Weights of a small mixture-of-experts language model, trained from scratch on English Wikipedia.
Training: 621M tokens, 5078 steps.
Below are experts of layer 7 (counted from 0) of a mixture-of-experts language model. Rows are named gate (a neuron's input weights, with its number), up (a neuron's input weights, with its number) and show model dimensions 0-255. Each number is 128 + 32 x the weight over its row's rms, rounded and kept within 0 to 255.
Before each expert's rows: a language model's description of what the expert responds to. This comes from a sample of Wikipedia text that the model never trained on.

# expert 2
What it handles: First names of people, often after dashes, colons or "by" in lists and prose, such as John, James, Dave, Louise.
gate0 [113 137 129 119  63 147 138  86 160 138 113 115 136 121 117 154 139 171  81 124  94 141 116  98 161 146 133 156 164 136 173 190 187 143 120 176 177 117 180 149 140 140 126  99 108 121 132 114  93  52 156 138 107 123 166 101 172 123 154 103 148 133 133 136 177 152  64 107 139 122 128 133 135  81  89  71 193 129 102 181  60 136  83  81 162 156 143 122 136 164 108 151 141 181 153 168 130 134 172 111 165 147 102 147  67 184  76 127  41 213 108  67 126 105 107 155 107 140 113 117  81 139  99  68 174  91  71 151 163 112 102 122 120 162 132 105 175 151 136 116 141  86  51 111 126 153 119 156  93 113  91 115 126 210 126 131  71 155 176 132 113 189 119 148 166 129 118 143 169 168 135 148  71  92 124 104 134 148 109 145 134 112 135 133  88 182 125  73 145 115 173 122  70 132 143  90 145 119 142 154 126  63 121 161  93 108 155 144  82 190 124 100 151 123 140 116 121 119 150 131 123 170 173 180 116 126 140 118  88 180 105 150 179 101 108 135 190 170 147 142 116 121 144  94 136 179 111  76 159 152 153 122 147 109  87  82]
up0 [208 100 109 137  99 119 124 125 157 107 103 118 103  99  87 141 122 100  90 178 140 144  81  97 119 123 126 154 203 175 123 182 141 127  96 107 100 141 124 142 173 181  88 156  87 107 181  97  82 161 126 148 146 132 162 169 193  92  84  79 134 147 104 137 165 139 120  92 141  83 141  77 179 125  86 108 118 121  96 207 147  81 145  64 168 141 144  92  91 123 170  84 126 121 116  94 144 191 115 113  67  95 122 111 126 174 101 150  98  99 168 164 135 109 149 157 124 135  93 166  84 127 116  95 126 128 115 124 115 143 164 137 190 129 169 141 201 173 119 110 125 105 168 152 161 142 151 193 114  85 149 124 115 147 113 111 122 126 170 140 114 110 108 126 117 120 135 138 193 133 121 109  74  93 117 106 102 153 145 159 134 110  92  35 136 177 133  82 164 217 143  77 123 132  94 158  94  67 164 108 139 100 117 143 103 102 128 128 199 121 119 171 185 105  99  99 128 109 150 107  98 186 136 123 104  99 147 100 138 159 129 147 197 104  93 133 148 176 157 135 116 159 146  67 193 136 131 106 130  55 130 113 121 114 188 113]
gate1 [114 104 124 101 147 200 121  82 107 148  41 139 130 118 131  81 139 125 102 166 128 158 122 104 152 130 117 150 128 105 104 117 141 145 147 193 145  74 205 147 142 118 135 102 136 143 144 215  84 116 119 104 164 105  60 156 135 100  70 197 174  61 106 134 110 163 150 129 101 185  74  81 152 109 167 111 141 104 127 138 166 170 173 124  83 155  85 104 188  76 130  18 113 144 127 118  75  94 120 135 105 120 127  96  95 132  79 154 122 140  74 131 147 120 112 138 133  99 134 159 109 115  97 126 107 164 107 132 138 113 114 106 107 110  81  96 142 110 157 133  98 114 162  79 131 125  99 176 110 127 182 104 156 116 157 166 136 136 112 123 111 130  93 129 100 150 158 187 161 126  99 162 157 136 144 147 195 151 149 136  89 137 143 140 129 125  58 102 144  88 139  96 141 112  82 159 107 194 134 161 184 181 104 102  86 142 186  84 156  93 172 186  89 150 131 188 112 155 107 139 123 119  94 124 113 169 145  97 120  97 145 155 126  57 170 134 126  51 137  90 140  58 127 179 137  96 154 130 122  70 130 142 125 100 120 121]
up1 [136  87 155 143 112  83  89 158 175 136  94 118 161 100 161 159  71 115 141 133 130 126  88  95 124  75 151 128 108 157 137  93  87 148 152  85 128 199  66 166 138 128 161 215 129  87  76  67 108 115 134 119 129 123 151 150 118 166 156 145 139 126 177  86 141 124 152 155 130  78 119 153  83 170 161 134 177 132 114 115 127 127  88  91 119 111 120 131 159 146 145 122 124 115  78 103 174 107 154  86 126 115 130 162 159 167 185 108 118 121 112 151  88 116 136 113 103 107 233 123  88 171 122 158 168 108 166 153 168  82 123 120 200 112 167 143 147 211 171 148 129  78 147 140 132 125 181 145 138 140 135 157  89 101 100 107 208 177 157 135 122 142 125 130 108  72  79 113  79 135 103  95 140 117 113 122 160 154 105 161 120 149  98 109  79  80 129 132 156 121 111 105  92 170 148 155 140 127 113 123 141  58 100 126 109 153 102 184 168 164 118 102 113 155 180  99 137 154 111 109 123 120 157 122 164 129 210 114 169 128 104  87 135  76 195 183 124 109 166 112 136 135 162 168 112 120 161 158 184 163 145 143  28 163 179 152]
gate2 [143 151 107 155 127 103 104 164  83 165 150  96 141 156 118 158  88 112 139 120  89 149 197 122 138 158 118  99 107 129 135 152 109  58 203 166 109  86 156 124  85 142 115 145 204 191 138 128 151 170  72  94  90 151 111 153  97 149 137 147  84 142 106 106 162 118 112 154 184 123 105 130 191 176 125 146  56 131  65 107 165 176 123  95 144 141 102 122 168 104 118  94 166 106 148 109 128 171  93 103 157 128 114 102  99  90 102 122 100 140 120 143 151 190 173 129 125  71 127 176 160 106 152  92 161 129  60 170 166 100 108 155 163 134 130  95 107 116 103  95 129 174 118  66 122  54 147 137 102 146 173 122 191 137 141  74 104 101 139  59 106  84 104 107  91 100 186 160  44 105 110 143 127 151 176 184 128 115 167  82 165 171 152  91 155 150 120 109 121  91 152 139 126 122 131 107 110 146 115 121 165 165  90  98  98  71 205  90  91  60 122 151 106  87 158 153  69 120 160 130 147 164 160 180 113 117 173 124 135 142 113 119 127 122 126 122 108 112 121 142  91 185 176 109 106 146 101 189 129 119  89 131 138 147 114 123]
up2 [169 178 170 164 187  94 157 135 139 141 146 100  86  76 100 107 169  91 117 117 145 127 173 172 128 177 131  58 171  80  94  80 117 140  96 108 206 174 179 148  86 164 115 149 118 185 141 108 112 114 109 142 113 150 114 148 148 179  79 158 133 135 161 125 103 151 139 139  64 154 173 104 155 161 145 168 149 119 126 114 122 142 137 127  78 147 111 163 139 129 126 150 164 196 122 108 118 101 157  53 127 133 131 168 100 120 137 230  91 159 150 142 155 180 113 171  96 170 134  73  93 112 169 128  94  95 156 165 117  87  95 138  81 115 126 127 191 127 159 207 138  96 115  88 108 115 174 117 143  98 131 118 147 149 120 157 144  98 111 132  86 117 146 100  77  92 111 141 156  94  96 140 212 162 123 118  98 118 181 185 163 126 182 121  71  94 111  97 130  64 112 121 184 197 115 166 112 127 136 152 146 152 150 177 142 157  78 105 105 119 121 111 126 172 126 166 145 185 141 120 137 134  95 176 116 141 118 145 148  66 116 139 112 123 109 104 125 142 176  90 170 153  82 102 129 169 100 142 147 131 155 127 177 126 165 179]
gate3 [114 197 124 153 163 150 146 171 174 171 159 155 173 136 128 128 139  87 109 103 109 158 167  59 101 166 132 138 151 134  52 139 154  98 183 132 127 161 139 160 127 103 117  86  49  93 100 119 176 105 131 128 175 122 113 128 107 120  77 158  48 143 116 135  83 111 222 124  93 132 110  83  98  71 121 105  94 105 118 121 166 115 126 137 110 198 116 113 157 116 144 173 166 163 120  61  75  88 139 174 155 111 190 105 141 146 155 179 162 196 157 127 132 103 116 138  92  89 188  79 122  91 104 131 106 145 241 136 106 111 153 128 175 100 115 140 132 161 110 114 137 186 119 149 155 161 146 114 170 122 120 157  84 113  93 146  50 175 176 110 106 173 106 130 146 103 118 163 143 104 117 188 107 164 118 107 154  93 136 146 130 191 120 137 159 153 138 155 115 144 119 177 118  80 144 120 124  82 128 121  88  94 108 147 142 145 107 176 144 105  79  85 154 139  96 115 122 145 140 100 140 145 113 150 117 101  63 130  83 136 136 174 135 168 124 122 128 110 123 137 166  90 103 106  94 100 141 137 149 158  91  80 174 148 173 184]
up3 [147  92 170 165 117 123  93 108  92 125 160 119 125 136 121 147 143 160 165 176 108 141  89 181  72 153  85 141  90 117 143 141 104 154 106 123 147 143 100 151  81 124 139 128 189 189 182  78 122  95 116 151 117 110 145 111 102  97 142 107 202  60 142  42 157 132 111 156 135  92  95 153  91 206 127  81 140 159 153  90 191 139 183 109 156  64 127 144  82 162 152 115 113 104 158 146 155 125 118 118 112  96 143 108 127 157 119 129 129 132  97 133 186 102 108 135 120 125  90 124 123 140 199 140 125 157  45 120 101 153 122 128 108 154 107 143 209 165 133 124 154  28  65 157 114  90  67  99  95  98 127 113 170 180 150 167 168 131 100 168 145 132 136 131 149 170 159 158 135 179 139 143 133  98  73 112 127 177 117  74  94  76 146  99 104 134 110  66 135 139 111 126 108 135 135 146 131 198 154 117 161 188 141  50 139 120 115 160 126 173 112 190 136 156 154 130 152 156 151 142 118 134 152  80 104 120 163  52 125  76 104  92  98  87 148 143 130 147 155 156  90 161 117 162 133 181  89 135 135 116 133 120 131 111 162  89]

# expert 21
What it handles: Last piece of a word right before a comma, period or quote, such as place names (Florida, Israel), -ed, -ing, time, later.
gate1 [ 90  53  94  83  70 104 133 103 154 168 136 179 149 196 157 147 143 150  70 120 134 139 122  95 104 109 148 183 139 122 106 136 110  69  59 153 131 116 153 144 166 138 131 163 104 187 100 118 155 118 134 132 102 210  88 165 115 153 178 109  65 108  63 141 147 136 173  68  72  78  90 100 126 108  86 135 152 135 162 165 128  56  89 112 138 154  58  69  96 119  90 114 123 106  94 100 150 169 162 126 150 119  82 151 147 121 193 154 176 123 171 124 109 157 144 103 119 163 159  80 134 141 172 104 119 124  79 124 134 136  87 137 132 127 196 123 100 153 143 106  81 127 163 166 114 107 134 113 112 116  93 114 134 179 192 109 106 145 165 159 146  81 156 152 113  87 159  93 147 134 137 108  62 112 124 177 108  72 157  93 127 138  98 124  64  96 149 144 105 137 138  90 125 112 108 113 156  97 133 125 134  61 147 101  77 112 140  89 107 189 109 119 173 117  95  94 157  52 151 118 179 108 141 127 168 159 172 183 116 115 120 141  98 141 161 105  97 131  92 145 169 127 179 111 100 141 144  84 163 152 152 160 113 133 122 165]
up1 [ 83 133 121 104  80 131 145  93 112 123 187 128 131 154 163  95  99 124 136 104 104 146 163 113 133 133 157 158 103 140 134  56 134 117 130 129 119 119 116 135 112  86 121 135 156 170 150 137 177 153  57 113  79 174  72 174 100 143  97  99  99 130 144 104 169 135 181  89 137 131 170 120 155  96  83  59 182 142 172 162 158  68 146 106 170 118 165 136 131 134 133 155 114 141 101 122 173 171 147  76 172 128 164 149  94 107 179 182 135 105 125 116  58 126 111  90 114 167 134 142 148 115 189 114 128 162 116 141 166 107  66 149 188 140 112 145 102 107 100 113  99 152 192 193 125 171 123 156 130 146 116 113 131  90 175 147 132  61 122 128 101  97 175 126 106 152 122 132 174 158 134  87  88 121 157 172 161 138 172 129 151 152 136 115 147 140 147 139 175 147 193 104 144 168 131 124 121 154 120 137 125  62 176  74 108  57  83 127 166 167 178  89 158  74 101  61 110 133 128 100  94 111 140 122 134  93 182 131 138 163 121 178 121 132 101  58 154 165  91  78 128 104 130  65 110 155 104  83 140 197 215 131 176 142 150 136]
gate2 [161 158  80  53 159 186  89  55 110 169  96 136 113 112 181 172 164 124 128 144  94 184  85 188 137 105 122 168 145 140 120  67 111  75 186 182  91 137 136 148 158 118 114 120 157 112 165 157 147 111 101  78 140 130 123 106 102  88 126 114  83 156 127 142 185 199 141 141  82 120 121 104 143 143 141 163  72  74 109 110 196  95 105 127 127 162 177 113 118 159 170  62 124 170 127 104 143 163  97 136 153 111 142  78 143 191 120 175 142 143  92 134 129 103 178 162  45 156 150 129 140 123 131 144 134 149 145  90 154 158 132 196 117  96 134 165 132 109 152 146 130 143 176  92 166 112  92 124  80 117 131 111 141  75 118 143 139  98 170 107 166 157 173 146 119  90  94 102 132  96 122 181 180  45 137 157  85 110 148 131 162  89 117  92  86 143  84 159 127 170  64 151 139  99 175  89 139 136 126 134 114 129 128 130 118 138 162 130 154  83 213  93 124 122  74 148  96  96 147 134 136 112 181 169 121 118 103 165 123 135 178 103 106 125 142 107 100 169 117 162  93 177 100  67 112 161 123 131  93 117 128  85 162 145 116 156]
up2 [ 89 180 115 126  78 110 108  99 161 164 149 165 139 167  95 170 174  92 115 155  77 134 137 102 126 117 105 164 122 167 127 143  85 138 130  81  99 168 134 170 129 113 125 144  70 190 142 100 133  99  95 122  88 107 102 113  91 185 163  91 159  94 136 156 146 160 102  74  99 126  95 163 157 132 184 108 120 109  43  97  77  83 172 136 121  45 190  79 152 178 126 103 101 121 126 122 158 143 118 133 103  96 142 105 121  84 120 110 134 120 169 172 150 126  95 150  96 129 131 111 114 131 162 112 135 106 162 115 109 152 124  63 147 142 116 139 143 126  88 107 124 153  92  87  86 123 167 142 118 113  98 134 139 199  96 122  83 101 129 113 139 178 150 175 156  71 150 130 135 101 150 184 120 134 128 134  82 119 158  60 170 138 121 180 172  89 132  79 102 190 150 156 127 139 118 103 147 160  95 108  52 158  77 148 138 100 198 110 122 126 113 146 104 148 142 153 128 177 148 127 184 128 184 121 164  78  88 153 111 167 114 114  71  85 147  96  52 100 185  83 107 168 128 147  60 161 207 149 112 122 167  98 141 117 131 131]
gate3 [ 81 138 155 119 127  97 102  91 157 121  89 101 160 124  90 144  87 104  99 104 153 177 205 101 120 153 135 136 113 112 144 112 106  54 167 146 153  89 135 160 176  82 105 140  76 150 118  82 137 141 190 138 160 121 135 100  94 120 125  85 105 157 162 107 190 100 173  75 133 154 117 109  74 131  72 213 149 163 146 184 160 166  81  91 120 164 109 110 136 175 161  36 117 132 149 125  93 115 136 102  66 154 196 108 121  82 116 152 133 164 112 179 109 148 102  83 150 129 131 111 104 166 178 142 141  90 109 109 155 110 157  84 120  73 146 156 143 105 115 164 106 194 167 119 123  81 142 111  94 136 147 153 129 147 153 103 138  77 113 145 153 127 144  99 114 103 132 141 124  95 124 112  91  95 173 105 106 111 137 106 147 120 134 164 151 129 113  90 141 178 133 148  87  96 134 110 176 109 187 173  89  85 111 126 153 130  57 141  94 150 174  76  81  90 100 200 190  74 142 147 186 123 136 169 108 159 132 124 122  99  80 111 119 121  65 185 156 140 167 117  81 150 176  91 107 130  98 149 101 107 137 189 138 134 103 138]
up3 [146 113  55 170  83  98 216 185  78  86 139 145 160 127 172 173  93  67 164 137 143 206  95 107 110  90 167 123 179 104 101  95 153 101 119 143 115 122 142 163 141 106 129  75 150 159  83 150 172  97 146 144 178  92 107 169 162 104 122  93 123 105 161 109  99 165 157 137 125 180 158  89 182 114 140  87 143 144 102 120  88 107 133 175 118 140 108 129  83 158 112 143 174 167 148 128 121 177  98  84 144  92 104 115 108  94 131 148 127 157 140  66 184 166  98 121 136 102 145 126 153  82 160 123 154 122 132  97 123 104  95 116  54 171  94  79 109 139  81 131 125 124 139  90 157 113 193 160 142 174 131  83 110  89 173  75  57  74 170 167 133 163 113 104 143 100 108 171  99 113 114 115 119 140 179 118 179 170 105 139 126 120  93 111 102 120 178 152 171 109 143 152 113  96  98 159 159 134 129 127 103 158 148 108 178  93 165 161 147  96 120 131 131 150 199 132 116 137 182 141 119 117 158 105 132 111 166 181 169 111  92 151 101 123 148 110  88 110 110 152 113 167 104 145 165 101 214 135 103 144 134  37 125 118 101  83]
gate4 [111 124  91 128 104 169  80 116 158 106 143 112 146 158 120 148 101  92 156 121 158  99  74 115 131 155 116 122 116 191 134 133  76 131 143 113  60 135 122 112  71 153 177 113  99 162  95 197 117 129 152 157 141 172 174 188 112 153 147 123 109 135 155  94 200 130 144 118 111 129 185 180 122  88 157 125 153 140  50 106 159 126 163 139 138 130 126 135 160  98 176 112 170 162  89  97 102 165 132 138 177 121 147 159 109 103 159 172  56 126  99 136 161 119 104 134 131 139 116 122  95 153 192 132 112 129 113  87 131 182  85 162 113 203 101 139 119  91  98 134  92 108 135 108 121 179 176 154 180 153 127  84 104 102 113 148 126  82 126 104 126 114  82 170 116 159 130 180 178 147 143 144 100 146  99 146 138 156 129 142 167 139 126 225 137 131  96 103 131 142 159 202 157  98  95 124 105 121 136  83 144 157  60 143 146 163  95 116 122 140 136 156 127 190 104  97 149 128 129 103 167  70 126  90 118 108 158 115  78  66  90 101  59  78 147 115 107 136  99  89 129 175 100 189  50 102  95  66 174 104 154 167 111 169 178 159]
up4 [ 91 191  96 115 119 115 125 104 205 101 138 167 167 161 174 128 124  99 151 134 103 164  80 109 132 182 183 127 213 161 130  97  99  95 112 190 140 138 171 147 143 172 123 134 145 147 102 163 146 143  86 126 169 106  94 125 127  89 116 121  73 110 145 154  86 126 143 120 159 119 140 146 123  78 189 147 106 100 107  69 131 172 111 145 116 126 137 120 130 178 198 173 127  96 174 153  72  71 187 142  83 171 134  74 130 172  94 150  93 170 138  83 126 147  91 150 105 114 154 113 161  89  91 126  96 129 108 112  95 174 174 166 125 156 162 193  84 152 125 156 100 137 168 134 141 151 164 148  88 132 143 122 110 147 159 105  94 102 103 125  98 182 103 129 141 131 107 177  92 178 101 177 133 126 168  59 156 110 128 107 119 124 142 129 143 186 122 103  90 126  41  98 102 103  67 133  87 106 153 130 156 167 132 108 179  52 150  96 169 170 142 122 118  85 127 100 161  99 124 157 147 115 136 161 170 131 123 139  79  81 110 140  45 146 124 170 150 121 162 102 123  87 159 158 122 116  77 110 146 169 129 176  97 162  86 151]

# expert 44
What it handles: First names, titles and nationality words in credits, ranks and results tables, such as John, General, Lt. Col., GBR, Portuguese.
gate0 [147 151  93 121 142 155 185 117  85 111 122 153 179  90 132 104 138 123 146 131 168 101 103 150 141 111 116 100 183 154 164 110 111 128  83 149 177 145 101 143 123  88 104 157  76 156 108  65  96  99 109 132 110 139 123 197 194  91 135 188 122 126 103 148 119 145 158  87 140 122 123  68  85  91 116 118 141 127 134 137 163 106 139 119 148 148  83  25 152 148  99  68 131 109 139 165 124 161 113 125 104  92 205 113 112 124 153 135 101 109 163 134  77  57 124 131 122 135 125 146 182 115  50 117 119 113 140  91 189 189 173 148 140  95 100 116  91 145 110 113 121 127  97 104 132 159 100 133  97 127 133 164 116 171 100  62 149 158 158 141 133 161  39 140 102 155  83 126  94 133 142 162  98 158 169 178 100  93  77 200 171 126 172 115 108 108 115 142 142 129 144  75  88 119 177 113 105  99  65 141 151  94  70 135  94 155 159 137 131 133 128  73 138 134  83 146 141 184  90 135 142 102 126 178 180 150 144 103 119 133 184 120 129 116 112  92  67 187  91 170 159 103 159  94 176  78 175 141 157 159 109 182 131 143 167 115]
up0 [180 125 101 117 132 141 116 111 111 138 177 172 135 140 128 185 107 127 131 147 153 167 149 164  94 105 123  75  80 138 134  61 133 110 215  91 139 102 153 128 140 174  80  89 164 163 137 180 145 172 139  87 131 143 150  99  72 114 127 158 144 113 139  96 117 155  88 122 167 176 132  75 126 102 126 144 139 129 114  97  91 114 125 156  86 117  94 188 137 146 158 101 142 168 169 135  93 128 155 111  97 135 158 119 122 138 142 138  64  98  75  77 129 163  96 107 174 106  66 114 113 146 151 102 108  91  38 128 152 131 173  96 149 114 120  73 151 157 177 155 162 160 153 123 144 126  77 135 128 127 152 133 151 139 114  52 148 127 117 123 153 130  90 112 105  71 124 157  63 176  95  94 144 114 110 190 121  87 174 121 156 142 122 113 158 184 117 106 120 108  92 231 152 143 116 220  68 140  95 119  90 158  93 128  76  82 130 111 111  99 130 109 147 171 159 172 118 133  86 135 117 188 171 186 145 135 145 144 121 128 100 120 150 118  81 194 180 131 151 139 130 148 111  85 127 132 106 141 118 124 158  27  93 120 127 167]
gate1 [ 96 154 106 133 206 193 112  70 164 147 112 159 163 136 158 124 179 138 154 153 115 164 177 167  78 101 110 107 126 122 153 125 136  76 159 151 131  73 116 142  75 162 155  95 142 111 142 178 125  96 182 119 102 136 112 174 131 149 165  96 125 149 135 121 147 165 156 160 133  88  30  97 123 162 177 135 124 118 106 124 111 186 104  90 168  76 175 111 195 121 137 119  68 103 127  93 148 143  83 102 174 124 141 109 147 154 164 138 121 160 104 142 114  89  97 149 148  92 152 121 105 101  98 194 150  96 152 130 144 148 131  89 145 140 203  96 141 158 156 120  65 120 156  88 141 225 138  89 114 135 168 145 151 108 120 133 112 124 100 163 130 135 140 127 165 150 150 146 131 127 175 167  96  65 131 169  80 122 106 191 135 111 148 116 124 112  78 111 128 139 139 178 133 108 143 158  94 103  95 141 135 136 160 143  69 129  68 143 122  66 128 100 164 166 119 175 160 129 105 119 130  84 121  59 205 139 105 202 137 167 138  76 103 111 184  95 110 180 108 105 153  94  89  96  79 131 136 162  74 167 147 109 153 156 112 145]
up1 [157 128 197 154  77 142 107 128 174 135  99 116 143 151 113  94 141 123 130 172 136 111 105 167 126 114 129 103  85 116 119 142 178 138 141 151 138 131  62 118 132 112 139  73 151 110  86 147 132 174 122 225 152 123 153 172 105 127 104 159 117 123 134  85 158 189 106  66 123 129  80 130  90  82  57 170 128 122 106  73 163  75 138 144 121 158 114 104 129 128 115 124 110 130 120  97 141  99 140 140 162 104 127 156 110 146 225 109 107 122 123  89 105 130 115 137 109 113 125 114 169 126 161 150 158 153 106 150 150 180 140 149 104 172 120 181 127 163 113 149 147 164 128  76  94 101 152  80 117 143 147  94 106 166 172 149 140 111 106 108 120 169 108 155  84 160  87 142 153 162 139 139 134 187 130 186 114 134  97 134  44 101 185 131 124 115  81  35 137 116  86 148 129 136 145 108  66 120  82 121 115 146 103 114 141  99 165 131 114  98 165 111 127 131 109 140 130 172  49 131 159 131 202  94 161 170 125  92 164  47  87 141 120  99 118 156 152  73 113 181 128 126  88 154 194  80 134 154  83 181 223 121  86 160 168 108]
gate2 [146 163 190 160  75 117 131 110 112  96 133 145  77 121 108  84 100 177 136  97 148 109 122 122  76 151 145  95 161 126  96 107 176 102 127 158  97 133 107 100 153 124 146 150  80 167 174 133 119 158 113  61 135 152 135 141 131 104 102 142 119 116 101 108 123 165 124 162 106  81 105 126 127 106  60 171  84 100  90 134 171 128  62 116 149 136 165 100 144  45 106 174 119 104 164  95 110  99 117  67 128 108 125 137  53 105 159  61 102 197 144 153 128 103  95  87 152 110 164 150 188 140 122 161 141 104 126 138 119 110 102 139 120 114 163 138 108  76 144 176  79  99 134 153 129  96 154 124  86 116 146 104 140 155 169  53 159 125 120  95 162 104 126 107 100 170 106 121 116 112 168 125 148 114 179 161 179 120  92 136 120 157  68  78 120 106 177  95 113 129 144  56 168 127 134 108 144 151  67 167 173 144 130  93 121  88 125 142 177 148  70 118 112 105 198 121 116  64 121 140 194 101 182 122 127 116  90  71 115 143 127 107 115 180 123 101 172 175  85  67 167 126 170 179 167 163 140  68 162 132  96 109 140 177  85 162]
up2 [158 159 129 132 138 142 126  88  87  84 144 148 166 148 139 129  79 144  65 141  78 162  82 132 171 112 152 120 113  81  87 101 131 184 117 156 146 164 139 119 119 137 113 172 161  91 128 160 144  61 107 136 159  52  81 102 134 115 100 138 156 156 156 103 138 151 143 113 174 214 121 149 145 155 155 115 158 108  83 124 104  80 226 172  91 163 132  80 133 164 117  74 129 164  83  98 138 161  96 145 112 112 106 120 164 168 131 140 126 138 163 140 139 142 126 140 125 174 107 122  76  82 135 108 119 148 140 165 141 128 112 138 134 110 142 143  96 182  88 168 199 169 100  31 115 183 152 139 170 156 148 167 135  95 113  75 127 118 118 129  69 110  68 140 146 104  95 144  87 121  81 115  85 139 176  96 123 111 110 129 137  94 148 109 123 118 117 121 184  41 116 109  96 150 115 183  79 154 160  87 152 115 113 140 110 116 125 158  96 108 207 137 197 155  67 118 141 100 123 153 104 167  78 179 125 129 128 103 108 156 114 129 132  90 109 164 137 114 148  94 153  72 158 115 178 135  83 170 166 101 149 150  87  88 186 133]
gate3 [129 143 153 112 109 176  79  37  97 110 189 105 152 150 128  95 101 123 116 158 138 185 145 147 121  50 132 134  99 122 119 130  95 125 134 166 137  76 130 117 190 148 122 114 189 201  82 170 103 136  93  87 173 177  94 120 196  81 159 135 132 159 128 152 108 121  71 103 162 154 145 158 140  92  46 155 151 145 126 154 141  59 129  95 148  94 123  79 141  99 114  94 177 142 130 153  46 100  93 115 143 113 173 148 124 202 127  76  99 120  71 122  82  95 147  96  97 169 164 123 101 131 112  48 105 157 101 120 150 130  88  94 121 115 146  96 148  41 129 152 124 108 156 119 124 143 156 143 109 175 119 152 125 103 182 103 234 161 111 142 144 123 116 108 171 134 127 109 129 129 152 116 122  83 116 102  90 144 119 154  90 146 110  75 136 140 131 133 125  87 120 154 115 135 132 137 155 163 130 150 131 100 125 167 114 139 189 113 101 120 179  87  96 138 122 111  93 183 169 175 140  95 115 118  92 153 171 131 174 140 119 126 113 175 138 136 111  85  63 183 127 155 132 150 121 157  70 113  59 157 136 168 133 127 126 122]
up3 [132 132 138 195 142 103 151 122 119 171  74 151 129 130 144 129 105 122 137 154 142  93 194 156 137 125 156 117 160 112 135  97 125 119 135 126 132  82 141 143 141 142  79 175 133 102  55 121  96 173 130 162  97 140 125 123  76 126 121  78 150  93 132 125 107  61  90  71 140 106 114 159 150 144 103 119 106 124 137  81 150 152  73  85 145 193 101 152 103  67  96 158 140 117 127 219 112 166 154  59  93 127  94 145 119 124  98 167 144 153 117 158 162 123 146 142 134 146  90 147 101 124  87 142 127 150 126 131 105 139  98  93 122 114 136 135 162 132 104 139 173 177  91 201  89 129 127 160  83 102  88  95  91 145 180 162 120 116 209 131 111  93 101 115 132 120 142 168 158  96 134  98 142 127 110 126 153 143 137  83 186 108  90  94 123 170 142  57 160 151 175  98 141 157 140 129 179 128 185 174  75 105 142 166 158 128 110 129 127 104  94 203  68  87  56 114 207 179 110  88  88 174 130 175  92 129 136 137  89 169  54  51 154 185 149 143 116 129 132 137  94 109 123 138  83 123 118  80 131 138 142  89 178  95 131 178]